{"experts_per_token": 2, "init_std_router": 0.035, "vocab_size": 8192, "norm_eps": 1e-06, "seq_len": 1024}
Below are experts of layer 7 (counted from 0) of a mixture-of-experts language model. Rows are named router (the router's row for the expert), down (a neuron's output weights, with its number) and show model dimensions 64-127. Each number is 500 + 40 x the weight over its row's rms, rounded and kept within 0 to 999. Numbers have three digits each.
Before each expert's rows: a language model's description of what the expert responds to. This comes from a sample of Wikipedia text that the model never trained on.

# expert 16
Clause commas, and, pronouns, and auxiliaries such as was, has, have, been, would, following a subject noun in prose.
router:521474520531449560470477486460414438448554503521494514418541515483486565524484480449508520550481437489455499503505502534503494497482454465548523487475518505503510438543498448513490495486516533
down0:443555490541488489549458536532506519466557402433524482465417427527558479403492519540478497524396488525561495392568615522547462454505538503500510484481539459524511516436505499497480519505442497
down1:524471469507432559563600572432442517473555477538470441534511486521492517481557556426542512467495480512527532485493510459465418497511531560458563404445538467506441525509509473481489552557506469
down2:455502540459475500469435528518564499503531564495436617516510507455529477463510507481460496528453443505483508500499552521495511529449492580514501525476443541496493485534499471473532515400515476
down3:478554492465510473583507481515514498507474467492411564511457461531546538457496476492522537462467543505453570546540492574466595560565542515565544498513474402512526447479473505446534566502552483
down4:526425531560444479528500452535516477533538452498543499560588496476572546560535474490464535523478468518505537508529419502526506490520519542491517535586474488505483525586437538463473494532439550
down5:462569519492521549486526504569476546459488468401535544503441412537513479516560477447494527521512438494452471485495509475468480488533511529499499433440537538524481443482478482457527549402456525

# expert 0
Pipes and labels in table header rows and early cells, such as Candidate, Votes, Score, Apps, Result, Phylum.
router:551516546570434530471561522539508477532516511513486509472506445532476574469488575473504505557451512393488479456538558529501538523538537476531505551470447467421525496514451555524446445522512577
down0:481473506506495461489542506496509467612454487432535491592545498517522432537506501520503531521466493508561539505422491524503445483492502436507445417533476518517409515541548470528567426503515481
down1:548478520514540528531479516498459514498465552535493423573379524498603530529533483582475487469492465477503510489450443515543492467553536447486556501470475485539487440510507509490505507534575448
down2:466515505418545470445519492495503510563539495494526493583487521446564473524417459505505471531497481463538429567456438504493473497557606505491469491477432548446480530416525471517495492497483537
down3:508535550528565559525468545614437549472471567445493494505518567512505533550525475530515569434506525488496549467519463525565446454491457450443529501487500476421551556532577467487489546507500499
down4:493414518387505460460531503543464482518465581428492482559538489596505540483510545460452546500466520474461436432515515528578522543524438586482509409489485532491504577540574507497492446587527513
down5:532511560557520591440486507448527455426559508446540492545470547392547528438496512482512520468560479485522513475519527505519498505517526500500485461496536464443454514484562547456492547495503480

# expert 2
First piece of a split word, often a capitalized name or term, as in Imp(act), Am(ateur), F(útbol), Rad(iator).
router:480530555568502482498503517472484530493499523593550484491493578486486505540521506514497476443496519485415539417543522504477516484515467524521461568496495497431498466527505515505475498463479569
down0:544526439556563484402430508461533511490504462487546514495460461474473522470513563473535533514517474435517539493491502457472460524476446466468443574525472468490499483548508428469495443540468481
down1:449436445546457483558518411522512477567563550456502470490488459480508418479520510478466490501513428474488530529532550417480535465509444507575529550462487483522529509506490459499470504500479440
down2:477529536437503467567462519493564543472504514498522468494517559492438501499453450402461476569388504486427525515525493504505513520523510537472484509514542503500466465519519524498495511512490537
down3:497552480481515515425532553519519500402453489537451521483501499497464507497418584563484481524522424490472548516534489470476484579460570453485548499496552519537469489510497565576519563468507450
down4:437517551428505576525500530545477473537537523504471443517515461500433518431521464507510491501433510502535421501467516461491509468468518536448469501430470494564492473508546482484534522555526443
down5:484503560541560468564493538547455448510535481518455522540437471569575482482514481533524521493494518519524605571483527513521489500475469518530457496553498473535465526581522542460538477487512452

# expert 23
Content nouns or word starts after an article or New, often in titles and compounds, such as World, War, League, night-mare, Contest.
router:536477470542477468462553539536466500482469470557580508526456551445510574530488502461458537495537530435472549442473494452505529520555534502553412503522499434562485494489447464543496471512503505
down0:485500518506549482548531481528520527543487393492508557442470484452425506551525435470506493483558442553491506493562521439501462541504449514489520571524494507572502462492391472467570511505507521
down1:535567450539489529462496569525490489529521500488447562518498567486559468482539477490503429518490465526540467450488577468546435454535505547455569543492487584417531544549489540496518522562544515
down2:491534549462563541547457471455491490527460476435460499506473492568547539473447449499498494532570490439467503501451569574457452471552523550510482559438498468530538504503606557572420485548462539
down3:462592494470532512459583457517525462516483502535481492484576449578434486558527542549520518552473544506480486469463495599505574532533478473559501523469557428552512512489462499424440457572514507
down4:465522501497420490481463549530484580521498481505497522507545506490466411507518503515580506521474403497520510488527489538505519450528584496506473501569390442431534497468499483457516487570574471
down5:458549487548493556516513521541492514547487490445520457475508492484488512586477538421477454525504505515522428486506534515496478496506453564566473508500452502514573407457499449479393501469537533

# expert 3
Letter pieces and accented characters inside foreign proper names and rare words, e.g. Pot-che-fstroom, Du-k-la, S-é-bastien.
router:525483550545492531495547521507494508493520529496507509529505529480478493567513545453558445545466527456439561426516442461548525590543541439576446573481473426480462463485515472471442478501517486
down0:596468496480570420523560469542437551554524505529491487536449555511482530464473527493486493545509474480476539445432461512553505543562493504494487481463577544463492540554528599507526478483462527
down1:524469521455572440469560540522556466427468517595530567501523518589513526508493499511547497508527530487477546512445503539482536501436528515553442477495516479526542556466510486451467549460455449
down2:450509550585413492516451539426442515436450487594492470495537454519526445544456513476457473451522448519518449537529470447592475476523464463439494498536480538485491528495451528531495520498508471
down3:512534500472482477440498525476514472429545478513520542523435545571477481562483479485457553481517534526525536493536499481487555463465575569448484443503481459520550407525461504471503531490470451
down4:495482500488445519460563468478525522596524433523511524503514479506482480478513531537544526538471474458521581505500504551490503492493499508549444466574493497503462443551476472457491535506494451
down5:495488525462515503527384496469511470491513491523473497489518365521517482487544465464486502533484466494485488565509526521576503490456546475445558504585461479513460594502509480465576586509550504

# expert 18
Prepositions like of, in, at, for, to, by after a noun or verb, as in membership at, attendance at.
router:442516518547516437529497474481547496464510458544553499508523508490477471511512541430528467559483465483523561450501470489416484512553480447591510546488444505470498469445541436511513446395491492
down0:544477488479484465547470458500555470467537459464492471543477512533434563569496515505553484459498527510482512471566442462492566528529501537529544542530536548456490445539482562565496456486467525
down1:445441494469481552472431538560503465488495529509453499524549538429430488487543436517483566469505519469481454411525565479525537454554443503517501517509464452464509481484585449514528486454534496
down2:475486455446481522524510544505493499545553523515591554503399435470481485538530486417473534493514502564510492517474417515476487474556501496455458500573481514442494490571519503598548465454531504
down3:435534484521445505488462522426503433538477566506532515508513475502433505451536459523572472522482533540464550527493530546444459452578522525485488467443526526512482568443524487520502573545483508
down4:500457488474487548534527442519471540484476496570416427545522521540484510530496528483535501578532515510547516467468472575511485541456496489509463568446519493532486478509551519573527533477485541
down5:521484529482521475557470481451489479431490486569557603499547476450497476490501560518474500555511522500515494529460503465509529476469493472588544488546513517541470540523491509499595550530538514

# expert 10
Equals signs in section headings, paragraph breaks, sentence-final periods, and clause connectives like However, Although, while, which.
router:547539472474437537439530561461516491422489521536497427492496524473433503511477514501447504589514438459467521467470517501451480565480452430515464495519484460514433484464507478508508480450527463
down0:485501530452473551495541476510457547487536459487460532555555468509457472577434487494566531464591550525454575508466473452564463499465492565498519515515544560440466445572511472530512478510560489
down1:576533512518484446502475555490491447473478467524511503623495423551579487474470494559523533474500434482545519505578558524441517489556515472537530408537513478516465538530466428500551494491483510
down2:490581538523483477501550562559573537480512505454533481524522579468531461533506477599492492563486409540629549551467479572478545557455511537464515462521531480470444511404527543506553445523518500
down3:493475527502553428563491526517511508509549470490440520436578524443518444483525464494537521464497501545513519550509341490511441480521479495526546518500473562531504455535546522498482512498522442
down4:486489499516463543501493367469516478409434551533466482510425513604503518504542556492443544455528514553486529495531476529493586523564465506490583484513571440480485481432508486514507425517544576
down5:499481536526511480548569509493522538488522502551515469451518441447481511443446423496524523511468493491509516493435525466507522477583434526514470524464570506476513486495489451505507432458511499

# expert 12
Digits and number pieces inside figures, percentages, times, ISBNs and measurements, such as UTC+01:00, 63.86%, km, million.
router:561531507577522461403559486506475485461471511519494469483562460472529570556512461433530564519437491517515525515464512512497483501487535524491432495506433451462509508455449507530505515423472488
down0:534458489520505540470569513523498506493433533505522455478540548504456484522596476536563471585512528471511501496569513504506487527508542523536646555535499531438454479498545567555525579433535526
down1:508526440473531486518485421499495495514584446514530510494458496499531554459535581384497505491561573510469516494519516541550493502609572483486512443459577506552496493411497526430521507507458481
down2:432560449487549574524483466544488523477523534474499547592422523563456565484497496501537456490469504464432432441555517521506422504490467403452491501467507429456519487528496460442556479572530507
down3:562472478525485463563550480558511494473488446545476572467486504509570519501497491541527460496495544483562518506555413459514459514549517524495482483562525527502496463452522571507440526450493514
down4:509473464457496490467450463551563514509468566511514518489473507555451501470551493569389465533424469543496527527485481479501486492522522464548469505539478504529445519508509603521452451457466503
down5:499575547519527492504520530466530444505502546488458430523460530475469444450429480468470437482533509502555432447430566483553472558514476621548492557456480479487554501484499524485471518527506520

# expert 22
Line breaks, row-start pipes and list dashes in tables, timelines and squads, plus position codes like DF, MF, FW.
router:518468576503498479427483508524480469483456529575483471567446426510512553552584502516481530534456421476453510456503477499470451518458459495540502482450472482510471501478500473578473529517539549
down0:480484554369460494442514487511563459475434589462533529533489479524521516503445549510418511473527455523460537456445484521476446467480492517502505486513419526495568562524473514539534559480482496
down1:550490483508529543423453472544497512527561485413452505496524505459480490515538498553551377506485464497573470409455516452487484567485557449450479441549530503494531474468480487520456524517464508
down2:503477500506513476548418473422479468496515512520460511505448538466535464531494512506512467551484505515489488504484440547555485523459536462493558477493540487390475444577541467465493517550444490
down3:500557457585547556438525425543445510476579461492467474525529528466540523504516526473468443499466445635469476479513523449521494524563544507423522486501504537435548491513457529510495463559457500
down4:517463495498549525547522534501482496545497539521448501502521521482525555512541523555539522502526466446541477487520497566404541436470505550549526597531453479489510498479514494470519535457494395
down5:496577566524453484600478360449543490544446579584466509575526556481494489470547455556448529508557525546489502520535530512496504462474534462526525480454468496542523510520500418524505491435458531

# expert 20
Main verbs and participles after was/is/to, such as used, made, played, located, registered, headquartered.
router:484488552508487496513486513514484512487444486561501512507538527522447504527546536461523540526484416541498509463503521512549534524476535515471481517501451475543531483458444537561471474533534504
down0:520523469471530557550525468511482462508468564510454518516442469419497562431602491513519473486456571531520501467492489494486485464548529476445558463492514538551527512462487498552470477406556544
down1:484534570515515546505456507508452480485500464527489448462525484473493450493497486579508558478503445550505432531464511521508538527485531444503452468476493507505482540496472548468491510482538521
down2:525540526526547485468439536475518532569501464406485480401479503548548473526489506555528456523441529462521564517518426535463503515524518522493496496481487477504514548505535482603540489462526544
down3:506498514510529494510489523497481474535503564493491484483494526551555527466442476484511568475512526471480488547522507459496452504556537555536505484516508557497573547470464486496537489540492458
down4:502448438452557484583504493545386558504530470552412494484559476534482507475505576502518461532485505488465576440473464488483540473543514402523506415522502455501482511483438523525580550469492535
down5:472531552541491490523426508531485498450446548530519529450510511507498488590498526486446497555517465481428524530532486549515439513479504507533513442552524526491569475448505472511575483516485544

# expert 15
Field names at line starts in infoboxes and lists, after a dash or line break, such as Population, Born, Coordinates, Genus, Producer.
router:542440500486442477513588497501509493548496456586503420471454543524513521597527491487524499516475464476480554467494435454509495510508538471468513521507508534566524535539414421500523457491512561
down0:531433532526513531515519576579489481461501541429594426474429467449484526489523456457467536474448593488506450466458510598439534461506466462495536444459477476500457546444574468526457411433567545
down1:526620445457467453447513549472550513502557520480457524571509516535540528479507411559520527446516440487520493565510442522464537473505504458503521526505512553469491434505525494493499595410474458
down2:512574513588511462492465525467420536592487536499512513540486443444521507475552516506481452492560551435552527455527449451569526491453464458486508514518421538512523519521552488500557443524547487
down3:539519536440451490546538481519538455506496510418569503524508519535517455524574514508566568451445498571507484497469429428380478493438562487516537446497489487465448473531448446525453470476486596
down4:480432498496478526515518554538488533501522497504485435484479526481471585522507586462525544480522434529404530469507494501413514457420507537544559497471466516487474544466520545508507547494499540
down5:501490579552470490545535467514528463560464479492486552522466558514471508551519544425479496477523503511475561450517537484503527557495556404467425490464556564512431474444570511454454506566500452

# expert 11
Colons after infobox labels and subtitle breaks, commas in places, and words of song or book titles such as Love, You, Story.
router:554509535543494526537517469517510513421438493540500484481567545484549522486556512462520458475457459469449499424490416495442492501434476463502494562439469467481499449553483448549487463429441500
down0:432545584559565480585494522530511492489523463488478501470499545537553544490487517565459498474550470450536513446521557427534435402521506500450518480484469485509515489555516515469509419531458568
down1:524445507450481543529397491498576546497570484504483458565576444450418465519499520474465498530563460538515417545499445506453525502530449439474496447507537486465552564570469544488524531498512468
down2:490467459506487505412439527489480523525487464442562447515499465474548532510493482493453456481492472549544406501513463503515528502521523521452495516595481506517536474485600497483518537496514475
down3:450479481505478541504478487490487514523548503552474590505532455511522517485564544484540476516490540548448488457482449544536462452497578510458467488556512517453498427566540491470489499507449476
down4:488437508511453516546533532509493560476477526532474497545497463472478444513506447496492456520486524474567517476497483454507537492448604486466409605518412561496471430511572396520562529542506578
down5:492560464498434480494439477597469505494454527404487509498554597449551465488503529469530454538485497490507445522485507468474553493538456482511493501518476516551487478520486531456538467491474457

# expert 4
Opening parentheses, quote marks, dashes and braces, often before numbers or dates, as in (1909–1998), (45.9), "Chester".
router:523512550499527445510501451605462502510443502566533508538475521415464522534452490539451501486503549511508469511542506535491499539519497482545436552440453455552484493485514492492528493602502507
down0:510453468499539450543571496509443498515509545503460508427572509418457471440473417497509529551511581476523533487482427450441517415502523528464494503503510514490470494516531531391451506584538504
down1:432473523497543480463440385538506454506508494518502546579501554553509501520481500487520555497450478494447469493480512534469494472484474486512548481461502473493478505505533506522477465513468472
down2:408467521488469517502482495498520506528476560479511475539547502477487521486504488580515519541493502544554455472553477484506494507515432495542498471485508463561450521489602607503478535570488485
down3:483489466498494526485467543498493494530501536523457532575481528527399493486410549463535556524515524515480501571561467569527463551517566492478455615465536534525481496456501524512479472423442485
down4:450475479450538461580513580567546519518469440490502515462476443475491484405511506472469540483447512428495488477500413441553440521478511512554493453561483505507516447402478425533519506508508537
down5:484512512481528465508501521504557461481518513450413512474431448485462534483446524479543540458519554484534519457531512563507487531440492515556431443507482404668512448557562445498488515527530485

# expert 13
Adjectival suffixes and descriptive adjectives in expository prose, such as -ed, -ive, -ical, different, small, various, these.
router:482490466514464500381467590491566429452534517533509471526439443503470538515506510473521445516481389464476473510521487522583497563519532498497509530461485513472482492470470467560415430469453523
down0:512433474425420447536438430527447453539508451561473504488476472478473533497601584454508449529572447550499487503533464479487520492515513486546487451539432366596476430532493553456505524543495486
down1:445482469501504542457541569511479484478518544495509533468494505472487531460495500545496508537473602554516520511545521483551429563506503469506556515450474522511461462531507500517505464477586491
down2:554469520578474498423498582437571421518521533499531563455437488500574568531468450495512516465557580478462493503514519435528474481545522504496528452558522511473471496482557447529549449537512480
down3:563520527491477534532484555565510565510395500445502543535454559440495527423543455503510592479410441484514548551421522498450559507386472489463447547490427434524546478471493426419577460513508547
down4:516519457421533522502494536532508490492466479533514501571433482585536464528563452407484513505414509564555464519454484428497497489541518482490522431570563452478501477489464568379523472498411441
down5:555509500527517500548531475535535554531491486507504515487542495436577501519520496504464619510462461481470448454427653468470508497514495481443462535449546499464423470442563523527513517531489572

# expert 19
List dashes at line starts in infoboxes, plus coordinating words and separators like and, or, including, &, and semicolons.
router:535505514506489547444515504439471383465485492520517489473552512409478522511489514486487518491434528540509561502472478524495454549535472469520435549482450446490501517583462487502489485514501510
down0:510535524491517503530482394517515494475469457499476540498503471488539556549460535486508452397511508546446488452515491406474541545592473510508526501517555524617488446500477494511519428485489467
down1:468411611493437527555499476459564520424513468526518492450477483500538529533510513522453541454481475597481551529520485493528517512415463544499490435513496551539514505470447486538469468505537481
down2:486486480492483495420542451537495482477498530494567550516509450447603527467556471485512461515516485479501526492434557545519479526479419542509502449461441507494516467475496493430535460477471497
down3:528490539453452502469483554517515447513504460496401526486542473519569509466443479572535481547534512538456475499476482492570479552474482471529492524527516501474581502528516481505544563458509498
down4:555545521527509462457552555472585452492547528446491472473567457446539408546534437567508448530548540502465433521517501533513512490481528503498486473453452544524516461538527510535481484532451501
down5:488466512575518498441423492492556522434459464509552531514524520556482510430494503553526520552534519527492536511448517518517520401496526502516561494526530498551482491525457498443464497498548449

# expert 17
Final pieces of surnames and given names in tables and lists, such as -berg, -ville, -ov, -ez, and Smith, Williams.
router:541475567481496543450505515537457476439525487572552452531537475491536503455555472414508488532430469486458554501516470467585494536508546425549447525502464400515483502532522457552475453515560480
down0:481433522478486548445488570544510514498529549445476506563529526466529447508522525534532569543551475554553546475528494522543541431576483483496447491479515459531521458571509492602480429532506555
down1:550509488488521564442576569379539439506456482502477523473550507489568414503510492488458434506609423513454517500576561489544517474520548442476463429508466503491494501522507527519432521499518513
down2:530567455509513512518563513511526484549568530472577518516513455500466474435556512438490518496519535472425517398460473476519530402487539471504449486535502583464515515487485496482484510572448506
down3:478479507494479544462482521506564516552490505494427522516517505454532543440538468535536447509559549527522518414503579536548507556545485479548430533563499489508510536494427463519452538509468513
down4:456532474537474502507419488505515493468497514550463478515543447523536521421455484538486511478495604499484495559518467440519560514463545496480493547473504494543503526438389475479482511528467503
down5:464462481463469429488467575485499492498516473544499556424508484480536463469490506524568503494543502487513504564504490497485481458506493414510429477478507524424526523488464475495487421513484530

# expert 9
Standalone numerals in tables, scores, stats rows and counts, often after a pipe, semicolon or bracket, e.g. 3–0, 190 lbs.
router:506448449538458465532527511516406449468490506554524459461569479473510522624541544515495472554539520481499496451507521566514476528501508447435438477441467478539507408504530494519541447491485483
down0:498480417531485475468550557503519496482471455549522488468518488576525479581452425535500490487529460465405519512505593545526555475549476482544512465521472462488477533432412525564475472567440470
down1:565522591487496521460485458398506519469452504575498448476517466511475447488489452453544526530469546577538424535472534531556504544480501549496503524483536509531527479466465436491507528517531456
down2:518502521427571562527494436466528475437497477556471448507409469489527549542497493437478510498484456452462481454539499448463519485423594516540465488487465465409515472553536488488555474432544540
down3:512492480508474532427499477430495487530494567547579504447487460527563556610494589462498488490512482545497471491504501527468439424542496532476585519568447482527526507422511496536529488511483520
down4:469542436506499457404475461511538518504507525455460433519471520496511457468558497483429431454530478492485475498474493566522518474555490466545481484538518533469483492470480502481521527478550452
down5:431527434542455447482473436479526522493518510467535451514537526583457567532522449488549538536491536548561429489572513570600519465511522427536475469519507516589517459537550509495506523490478472

# expert 14
Lowercase opening or middle pieces of split common words in prose, such as dem(enti)a, cu(l)minated, ph(osp)horus, rec, co.
router:533501436463475449531481560481509484440502482504496480426433484509438527530469556523462478518513487439469493460515479444531527488484387475500476499481483515485512468472494490501552477470533533
down0:571541567461546483510546473512525465539530538500537530456481525439543474514570498479502480489551452547448523448544514518504502471535572526438513432492511484469539507435499499494554568449449497
down1:529449497471490477549484529490510530511547516454510468583480576476536526485469464532505503448564572534488488460505438458507455455510472439516519521588521440511490358497531523497545470519473503
down2:504524494545516513439447536500508506572499486441492511512572530412522504490520478433503502570499513446536485401504449523478476450579461503477448507558440554510534507530455462511480520513490433
down3:540460470502517508432394488501539537543546453496532490508447530488578467472450527444470467492506557497478530546457454522500431480516485478469534534551464518417519492495471513505494445506502474
down4:435485554513486501491572521568484461468531470573555497472551453546497443480501475590514508449474435565528537564508409623512510552492565352507503511478472541472576525578484557554500495479449513
down5:533501439571438457487533461474560485532516485430490515507520554421495477447512518436457511578545499557511525536530556449449483543589500519476510551488552556527486472458615453516544514542543492

# expert 8
Pipes, closing parentheses and semicolons ending data cells mid-row or at row end in numeric tables, such as 18,892 |.
router:581453509532478575467472470473455497503468487520463496504512471483420531555545487513489529571464455500508558510568556551469532593529495498506435486506491468464532453455457480561472536503504481
down0:559470475517527508490498504490452567390543434461524507461464497439509538514462408492451504532460483438468472510469567455499442494515426542527455491539615526508510449461463453499488484396541447
down1:559460506501477425510421484542486453499538454408514456526535495557582494511534492511494510518517520547517496405467484495497525448531408464480506453507553451447467556570488485548539483497560476
down2:430437504499560529560510540507506516435479530514538428484485502504452461537473487553505530531436491581439511417536467490555513521519570606502497480528448433434468524524446420485492478422467520
down3:457468487578574502482498577499508512466484521410519536556552478479501528496493508499491444513470517486571566472539506527527479580430521507510502477528521506554459434464571560458457493458509550
down4:471449482552496471490557468539497487502428507421452552553459535550507510463433481543503499466506504407530483497537511497618493524463510546578461391508513501562510470519529494552491536568469564
down5:455469495452522437526516496499464512486487506518506570503453456506565477504422537537544548470483520524516479451509436484527513570491568528507479486480461530503467462530458503495522532542475528

# expert 21
Plural suffixes and the final token of sentence-level nouns or years before punctuation, such as drugs, players, students, 1937.
router:492504548480491475492488493523454437487494467528476522507571478479425535543532501495492530569495408460513465520493456483552562531507521479478479496520407385562484500492439454623488481495633567
down0:499468539499472525494544542481467405529471531531494515531484511565445520512561510571520481516536489517482463513421477486511472470544513488515472464541437528441522491531516584470504560468447558
down1:493469508384484581463492493476461520585504551479626501529519490532582430568464549552476559490575461446518513450511510516532536435472503512543551428496555546486450530437446465528429424502461476
down2:503505463471509496503509547506425514522457461546546524539546532444471488415498503488460584467484485487499480496501524482504528550522476536549536478474467457544547505468525466485503500627556528
down3:543485559459563576520474599509543450537537521514604571494481506494546474493472462506514496430454533533449485544502493463568475463429462561552528428556531519527553465518560527528513526426468507
down4:475489503465565472556493489481483533484503481537530522533554539427556476490453505507499472502523494491471543495488535473485498427571527453527491489478472510542435475483459427561488568535421478
down5:528522505499517425596507498467492520542502419524574545438519482524511503493517432453549530538535449523478543549541476560534579498535613544489536439556534464522527517476461575494522498530480563

# expert 1
Articles and possessive determiners opening a noun phrase, usually after a preposition or sentence start, such as the, a, his, their.
router:482438546559455544446463482500533494423451495541507551504501463522547472556451547527444491513520441475515463453567506518594516566534520492458447494422497521494521448533489476512525501469535555
down0:483546486539579493539524491498460521490464490496542478509547397501539512520547509492510433492526530511536516454532548514531522507511390501610446450493531539486408514500485398485556446568477487
down1:477423461545535448524464480462539541453433478493485507472495527528528521486510495486543528547531577531507476565458531482468452453527442541397526582457531554518464580433491557504520486536578404
down2:482479527558501503502581618511491558585554533532563581509447519404514508488512529442528518530526468449521558531530494473549501415412455549504494523494501487520540516528540490462504509542526405
down3:550453547526488525518491477463486495500497475577474462527495495521479518555498537458501472538494536491503564517542558507599473462482551523489549555427548507485547453527604539515529484557552508
down4:509502437520532478402495486505416575514472445601523551540465555510482599504507507450453526521424483504512563531490489499571528433524510532529465469530545413615433442499495507534518482497460488
down5:478489483497505507448532494502486408486560509534498552579497464563491459467528515533468462440529445558509533544574430502429590489465495486499554470514460539470525552504430512498506440506529549

# expert 5
Nationality and scope adjectives (British, national, local, American), possessive 's, and demonym endings such as -dan, -n.
router:518440516472492465446500561536501448446486570560570498507458544480511555489535488468467540493447504419484550523539456506578479560504480516468458521488450501502504463537469459567440536481550531
down0:451573472515471536491501584491507543493534508531505497553552461449561473499503502488457478456508520487527444507490493480465527530500427487516464561557538516561556491460436485486522481494451508
down1:472454439526466520490491543524495521485500592480547487484487471488389376547526483479496483472516466449525407441475485479463492484499524532468510463489558509506417565507525461459539535480428529
down2:509599453562438497520498526515481427470469455538472552420539509487506503537424446485467528509503481471515548512521443503509504555513485481501525516449464448540494560506500577532551539509490478
down3:488512416453524527497505523500461512541474535518552504515517482455468464510409526536535471493521538486478545497399483483463430507588548562508485470600477499512465550535543450513519492467452455
down4:476479463441431540505484430419519538489514511466472514551461499468464552471519565491494520544537528584492381389462511475529475461511486494444479487493437490501509502518459555535504477406509535
down5:481486524553471500519523489567589507515483477538435515387562509507451513523453480467469534520500490515525486485423535502558517537496447528485541513497547457506483445546494528493483456505536524

# expert 7
Month names in dates, plus pieces of geographic coordinates (decimal points, minute marks) and other infobox numbers.
router:491504534513424517524556485530507568496462476524513502502499435497540459554448500457499448494515511453461587477504536490512443612531493440520429518523523522555501402473566460545489481480476526
down0:557434468509486444548541529431481520481490526446508501525490521519446493540478494453462512528542548442522523458534494455505553542419511561535455498521473460514574555522487493537499524484491493
down1:507465499557461503569531490545497562519530440490456529563570530563557465493439475454511630493479472436454530527501453558452516514492527517522498494517493506503488534458527493507531471417436506
down2:526516567583457398464511459550550542503456577501518448441546524533487525528491506469537470449502508604509524496456506472497500517524502499463531537474542421427475428511440538510489456489538505
down3:471557480591525453462539484521523449449505543560534496511514499522494475500561553486483596509539500545502462523491629469506474548499468510486474475467505464539489476413582531492509499494503468
down4:545521455446504531508511488403514538476465459507496498438539559544507469516533532481503458554519468493567507600487429506534460397487484472505501495522560448510491464521542488524508486509514429
down5:487607493481420469458522477467418486472456470461507540471577451538545478470503506536464480468432463424462509554455419543460455499430557423521499479508525536495525489482520507531583529435511533

# expert 6
First names or first pieces of proper names in prose and lists, such as David, Michael, Harry, Ro(vshan), Abdul(lah).
router:439457587566521509500521482497478450457442456549539479493500541481492508559584543525441562530507534539448606449529472547532522535517500440539441589491508501511433446532508518562465437508510482
down0:513525527432441626560487489502460448513518461528510483501458519576440488510540452505478506465510428513537585451516501502559449486511462493507522494481477546522457512432483544482556526465507496
down1:469499509515507515456436513555542455471515544510458530555488499526513511493463552538482507454501463490488390470509485553458482449536493478494453488457514466438487455488476501481405454518476470
down2:494483466501534525587535570498539446491417487525494518524426577489482589450491488499472511492495562455498529549573441445512500548506508555588529491586464482456500485486440486556528482492479501
down3:473497420496475494513502508492534531456412498460420540505441460535522539537487511528431486477534460417478504491556527549451505480514474462565521438509473564500459427459504510513514535449488474
down4:444539490457477392472549518553478499430531419471432443440550517541490535423468529533520486556581476519493530544511469514551474452530474535505563456511446510436485572496467531567499455481503502
down5:503470476483542506454539384496498490495541517589521488535529480525562438481526525447469544441471481565461517527515475504528538478488550584471459465521567503440503616503495541456547478534561550